{"experts_per_token": 2, "activation": "swiglu", "routed_scale": 12.5, "router_z_loss": 0.0001, "lr": 0.000544, "beta1": 0.9}
Below are experts of layer 5 (counted from 0) of a mixture-of-experts language model. Rows are named router (the router's row for the expert), gate (a neuron's input weights, with its number), up (a neuron's input weights, with its number), down (a neuron's output weights, with its number) and show model dimensions 0-191. Each number is 128 + 32 x the weight over its row's rms, rounded and kept within 0 to 255. Numbers have three digits each.
Before each expert's rows: "gets" lists some tokens that make up at least twice as much of what it gets as of all text. This comes from a sample of Wikipedia text that the model never trained on. Tokens count by the router's weight.

# expert 5
gets: " s", " n", " le", " mon", " ro", " Mon"
router:128097174141148097114131173139105072114131115124192106078169126115115116141117119094175125125105165169146122137132126105154088168119141143089118141110126187133129128131106162170150088085146124078136091192132139098112126152112087105148167103167118149122146111143105077080195147158199126104129094144146108161107151104045156119169129172131200113095096168139180078112173120043183141168095109119109164182121124139078153055118091085122098159109177149185124145141139177092178172155118159149167124188169178139031137152142165084124140168111138119157155133165094111148137130097095130091
gate1:133169160115141161100124111108096162137164097155125093109102170113129138171132094111104147161095216088154086150053121159121111103077084188069135098075154080123136207176083119156186109131179100106113072109130133075144115206110130128119120167144065124140118085130105142143141198108133162217106151151085148141156089114143194128132120130146141108109121173071084136156164090119126138166096171130167110120159106164200182130111144154126136137142184166097169119149167155117124145093141147098175105135192122115113161102155153123121158172129131075154123101083075168130113159138141128143
up1:149170077086159141130145135144121122157130077184089172180115102128113112139119108116164121141138095160100095096112130136126134110122162111149190188155143129179134064149123137099138102088127159166112146133155152135140122106150108080141070179075119184123126197107159158113121144168055079094120078059119122126152125102114093177129126107172080115166144087158162130156132175098129167152130120123137120161110137072099150150104134124178141104129084093181047127114080137170132104095090153103095104104152120115073173099105063176152124072128192143054123195135165154136124094102046160128
down1:087150150093116119136126109161161126131160151078142182120180175074117069088154110148136115133072090094111187075113128126130119103128179133166150156139142150141148132083172178118155148122114145156160128111122208163139091118151118086109200080157065165114117106103145155179142107145066158095117076150144126145128122152193162120083150165122187074127144155194155130141138120049144161108120134138075083154165111141158126155195109129091100139151133154170125131181092085113121072132121150148125120088107099100189162160138141140157104124126100182121199172173164177163110115083108136067
gate2:098182138126092071107150116145120130169166103116143137097108189033080162193094141163104120124210195164115170199126104107118150118048125129145114130094140055159136119157121112158102124137172132124127150115203179048074168175117079143150109145165201165121137099157122110140152116166139179159073154085116095120153111137113133133128186090105107106098129136094112125125173136126138114137142119151154153179117190023150117167106157077115138135080136126111160094167135151142166140173140119120116092150139143119144161114145181153150082159142130110113130147109145161120145078136133087119
up2:148189108133134118121121075096120123173141137145178181109156171133152107162129107123127110110112134164171119146205136177142192089060085144077145142148142074144104099164132138139143083130168102135141061080158141093071139148181020096136097166059141122086158133126140100073114106163155123109166129137089108075136142143144100181137155106157147089133090156113112132134085113133133170158201095125155151146109146148191108151141109070177109051106116128083104136130162207183158102157121135123126150172119145104134130096138173125136068084168104188130175115112121158136135102164114134118
down2:170165201138027138106131115134229149128108090172152116095130140085177156155129058175117102097186097128124127138116167143083135136100126138093122133100109115127131111100140148172167075126148115129108115166124046097146151117080139104169151142166150124147110085135136131139113144139081190141157120152173145104080088127124124112123197140112136082108123131202135167089168134160172136137108186150142189057153126099167173139122145132077138073170117102126154113066106132166152118151152095115099132117125152140119132112131115118241108143141099142141101102140140172119108083135106208093
gate3:152129077120138172092108126103083099143143119106096196165131146135090095058086142102090110110114093147173148123101122071117149093167160107165152144089104150157158155110108174109137160208135136121095199160085171118107161100086131063120113124113102123089135181114106128160071161073118155112059162125112146144160122151157110154138135144192143170172158109126125138172087136082095127119155121151130125131071132190133098159110112176165106156137056145179162163170101106063111109082109080093102143160081143159106113084134168106164187145152108159114164183105069085140099094122090107106
up3:130160144146125138165157090150081189196140124153100083146106122140120146150113160150120131099160196119114159124111111185154153151055099094053144168106147104137156148139150158204079129107092103185149092100177170098186131127097148195120106111111063109129094106114119153051066071179086089153151112159087148128108113149165180133116121147118109069148132126157169123112182197128157114145087139163168164125152141099156122112088119082111117092091169114118159088118074117188144133125135115133087090112145118107142133127082104149130103107121161105106128190130139107089101147070075056125
down3:104135121106119165190130110102165150071110084139145109118128071111145096170057106113133138183070153096153100148139144138086089122160127117154164106182110159139119146215093151044150116124129099103129128141187091145111197127123116138121181072165175151080111158133102115172120081171125102108171118116107124082121156121144095062136121157180174138086117141128154130142118105217107085124129121098174132084148073078104168099128101134130074153173174164114103049135147093127160140141129137135085128084155084142122193110120151157112094156121156132212105100081143133071141131149117101138

# expert 27
gets: " L", " l", " R", " J", " r", " Ch"
router:187076150096162115097139137097088064090138093123162139078097120112099114140103123121151119110119138160163160116087065089162069167106164130140110115103109152151129125125120146166130137140166126079175137160128105101116092154092100145156161127150174163135184121123134123143122147128180116166100122096140084113149120148101174091104087137168103094080127090151191095141172178031215133186068116119148099166127132111114142097081058105146077141140137131165094131159161137122174145107108126165130087173200119142069138169072151086113198132095160100153135104191115127105080094075121098126
gate2:122169109150149112179145086168175152192124140133120151139095109143183127110108080106123109153186115100034136176143128156162135117117130139118060184125119137096124138128123159134177131078124127109096160073121139129150089174142107100130139122118175147125137144144088171096163164093073170107117057128065159112157158076062148116149129110171186120149130197114148162113111105111147113140137118140094153108117148112170116051098110078178094110125088097151101132133008117125098145152117139119110088148077109088098106075109085119127125166214126161191147141136109138118070147159114136091
up2:105114127097195150066118114119114070103100094167158110142171062116069120104179157140136142134116150112191118122136162089119149107117124150198190080150139117223093123131133121119123121138121127178138111152131163120150155139157166144125113099119102102119124138109155135161114152113155073087120148158207156183106127179158089184084166168112076155146153064131073113135132114135106159131106103141112112109121134099136122147126117172124042136101139134111143122132146110144168074176049103150092184108120125162137124099185133182091063110099089103069046128139112165123159100121119137206
down2:160136129134162104115144136141155112106089081106144129132136084128153151114097153070122116095100114166143156180137081220088154091163109074096116191126145099063191177119158178155074114158129096058090137082132140128113149211119097124144162088167155142134140114149200152142162157117125196127129125096141108172049119114098107089138116119073116181112128132090141139130143115097081120192121178162129186156142145128129102117089107075130130136196130090139127111147161128144128172123070096129108163091158159137093152129105100100147150155158191127067156139144118160162131052118191155132
gate3:142104114120173153083110124085221127145102121138166165124163117033136138130170154131165079125127132109158114113094100142065137076134202183199074096186163187086076115147126109206138182140120138119128082151121185105120123127164121128143099058181132126066169190122127129138106093109138106141153100115134096142099133145083119144118113073138142149143203173112104165106117117128127135148068119159114091143074162118132111132107094130188113140148112073124096127168150093093101094114095100152156117169153120119117076135147177102126105099128150137159070094129156206128136086091117118139
up3:182088132134097118187156107152062099150114142199101107121166123153171119126157148090177133126178105076140124124149093134093096185069144158129113139105161180061217146154142141100150110130127119088189136112099043107108155127108117158115146156144125145172120089124147117154164152151180138105144095077076155150149156116180191132131165140075122111133139074130142173141143122144114167026118096115174164106164126137133166131138133161075087127176196175184108095082098106119121085165141095064123086129139103099129114110101146164114147117131128092127122173116127130128142155192135132070
down3:125129176113160106149191076147148142101150151176151114180176118190156114149101130134211163111165115182109087142132168170169151093155134164107066185184061148131209118114090085104133140112160074122190115149082073100181102104181160128132126148114155190153084081112097119200080096114108122103106152156145145134094118113147174128100127160101111081139138128091140167171198160075103148148098155122166127117099091144076142134063131113146114133134104131138109171115180130149155128086091157093155105125094123081116101087165138140136113170126138144078118144154088153137122122140177110084
gate4:153114154122119083118121167132128110107137141147075055159125157126099144109168119173098082166142150144142096117119080104120109143077102125101053110085164118080150214147091151151120142150123166104163176206108120080071147084109097148151127075200114093163117144087119083161089170167082093176120132091183173089155155077126133147151124110113152122079085123132109122185105108119168127128127140139127151155146133165131141098179155116140125131128094130159153133165118111134109196077156118168114164102130102124162160135093116115121202222137088086154160102122165075098181176120139073091
up4:182160171113124145104120121104129105062115121148055105078132119171043161092177083181128037143127106161138113133147068129153114127065091138095089091123112122130098206169141151137118107116158164106170147186177092092098161128084158152164131096184147137173151140110091048083179181138072108124129122087126147127137161075122086130125134126108114095065130088162120107181134121130145145114133139140156155148115130152120104111153147107113099169132113154118170113169115119136133233057142117156123126128132130100172157120132073102113167162109102087118137106131149073102133102107081080103
down4:199051151095116153160164109130173104121118137160137126094126126083167166153108141140179143120131083121164178120135178148107134167144114064114109091122090118113170107104064184138124097139131117150100159204156126154097173149138081169141180139092165136119120147126131170047115134139100119129126166124150112116053121167096128124160158144108134136094106106149179034116215131238141112135188170160136143122056159118178151150089126132161126096096112149137075112120099165176108154096147124108119120108106110115110141121094168104161102113101114097145109160142108046137131125185092141118

# expert 7
gets: ":", " |", ".", "-", " –", "|"
router:117137101094190108086091118138107081074181116125122116084094187128104094112100176127142126129086116147173158154079146163118058156125169122071131138097102174132128163166106154171119141130109152100125128125140185099112107161127142113052106108101121168069123108154165130169095158165158120134133106164143102156101113123111183128124042127117092075120112142123148126168143122044217130166075133120123165120108113094124135077100049075158071134143180126141166162171117133125095168110130154168135086195167113082058108128087142142097158103087145127140109143141107097111116088073096125084
gate1:076155093114120095057139124111171097064127180139135128095136182144121173089080108099136159140167133116137093116157101121163094144111133069085118170139104136174135165104113099121134130137100154116078106141144136120057143117142139155103152151107132145129170115118076131132173067129079158142063126200209176117118158128122085138145170175149178121140068163138134095132147106128139103110118148107215115174203104137108097150140148165147139123140155176142161132101176125126128160075131126106085085116079127139116098076154056147120152113130143166131094193153058117159184081122155081062
up1:144117174126105135157076107158116144162129096097122082163145095129154139159108147110125143110099143110103147088036122142122122124180094198149110072075165129065133059176148142185099121102088101099166097149128160133139116124146108119163084124142130112152159121128165118151098156083138138105139091102027085113125094110136139179142124025116071112134160113110130166090119131113190147153141105146057153112079119108166184117190103106109141175104140138094058130144156085142129118106119138098127148137152066128130150184091166153148088154117098141084130090148132183138121181104071147195
down1:122080149148078133153135141093150071094161089105147125132129085105087197122115146158090130102105127112106131117120173170183097177100122114122083128145125160108143150130097194094119121153133133076143165127143102174129101086133036128110136130124138114119178148229094105110156172145149079121132075116127072074084130131113087123116161137136135174184159101176171097085185130021091163163104062104126125092126063093108115126119134098156092166106128138075115096207117104095165103105125133144138211111139108123081122169125120109149079130099138124100130149138081110170097146143110118105
gate2:099116100151167112113147096123161139177112097123114101100129126138167049077133135149155169128135134172166162115121137120167058129205120118145146106149153102149061114139122110118126111117146119129110067193132148111177186123136107083189098069148158114079160094071108131132132165111190105103150114130127134143144141130080171089116093073114147170172139113178130101111133212110119159140131120113133114155093119112140164080155090098092130107123103137161140170098119125108099119180056171130080083152137129109149129160078159157120088158103144106103072114126089047116059074081094061061
up2:067135113110143120125149071166171126141137108071131157157107164074136036154070154103148102137110142150158126129158081180148057121181100115147149090076094098108076062116134097163085142133139129109101050154156168137167173108147168107151113156120132107139166090105178131128149144177179192123151126120114101141170160127125157115124054069122136137119108174169140139157137126110147122166083138105062158130107134135172147084141081114120140105109137140131122187125123156133124103172104170128081111137172176114125149117098212169104060138151164140131074119095127082174104078061118110112
down2:132149098100120156105108127119143110181114102141122107089063047107167099184123136087137116089170114171086114171154043114124092124143113185132121095198155150177053102122184042141121097114125136099155088177120078124180133139128117123158106147141174092089112118117153177176114106127122110154138153099143192133127111108126086095118137052186094136146187155150166171189083068137129161178141155116134130153128086121098083130160143099127125090143166149149095099078127081177129122168130171125076117116094111116105163132140096143102083162140176107147081083142149132093102111107123079150
gate3:071118152139090135147110132148090064122181113082125133097128122108133108153100155123165130157113237111120083162115119151117074142096104127138135124085146117106111119137125134111099139101145151127206152129121141067126199136149101102140146100115149094150093142077166104184115106131190203128132193186150125132128080106104141189132053111121133155057142134070103104154148095117140162157090113126060157135097144081132167070148111082124120104134114135146111176128067079111172204082131144091102118157146126123127117077186160153162176138160103078153113116150167135181109147128170094167
up3:162107104075186111073124092130179120214168155140111095106090100181152116077104083116155186181152106180102135116157047164125127114095108115118145103137090144172208183095161114154111134144051149131090163160160136154062106184167113089099143118109129090134102063077109169134131144160117122125181143099155123153131103116134202154162068098121156166098096145095113117176133125132122174166154139117120111087148132121184072122097163090161114084121141118127152134120086154130105167117151154141194141132072129100127146108087117109111116142091117116162165139078062133155089144142082121123
down3:154174081068104150160132182117190101110119147183127160085109143062115113147109156129175125147097186120149187141111086128165078131146109090134067099098119131142165070130185135177119103083181142130154133127115139160088159153163194087136136154129157099087146216148164107127153148095135129169145122172140089156123119154098135131143066161135103136166104125196054101163134165088142117126103122194131175189146068149089158108145099197097090137146146143090081153140162168096163097076122101090112135126147172131098113148128066132123142055103121147108138154112116110117142156139145147169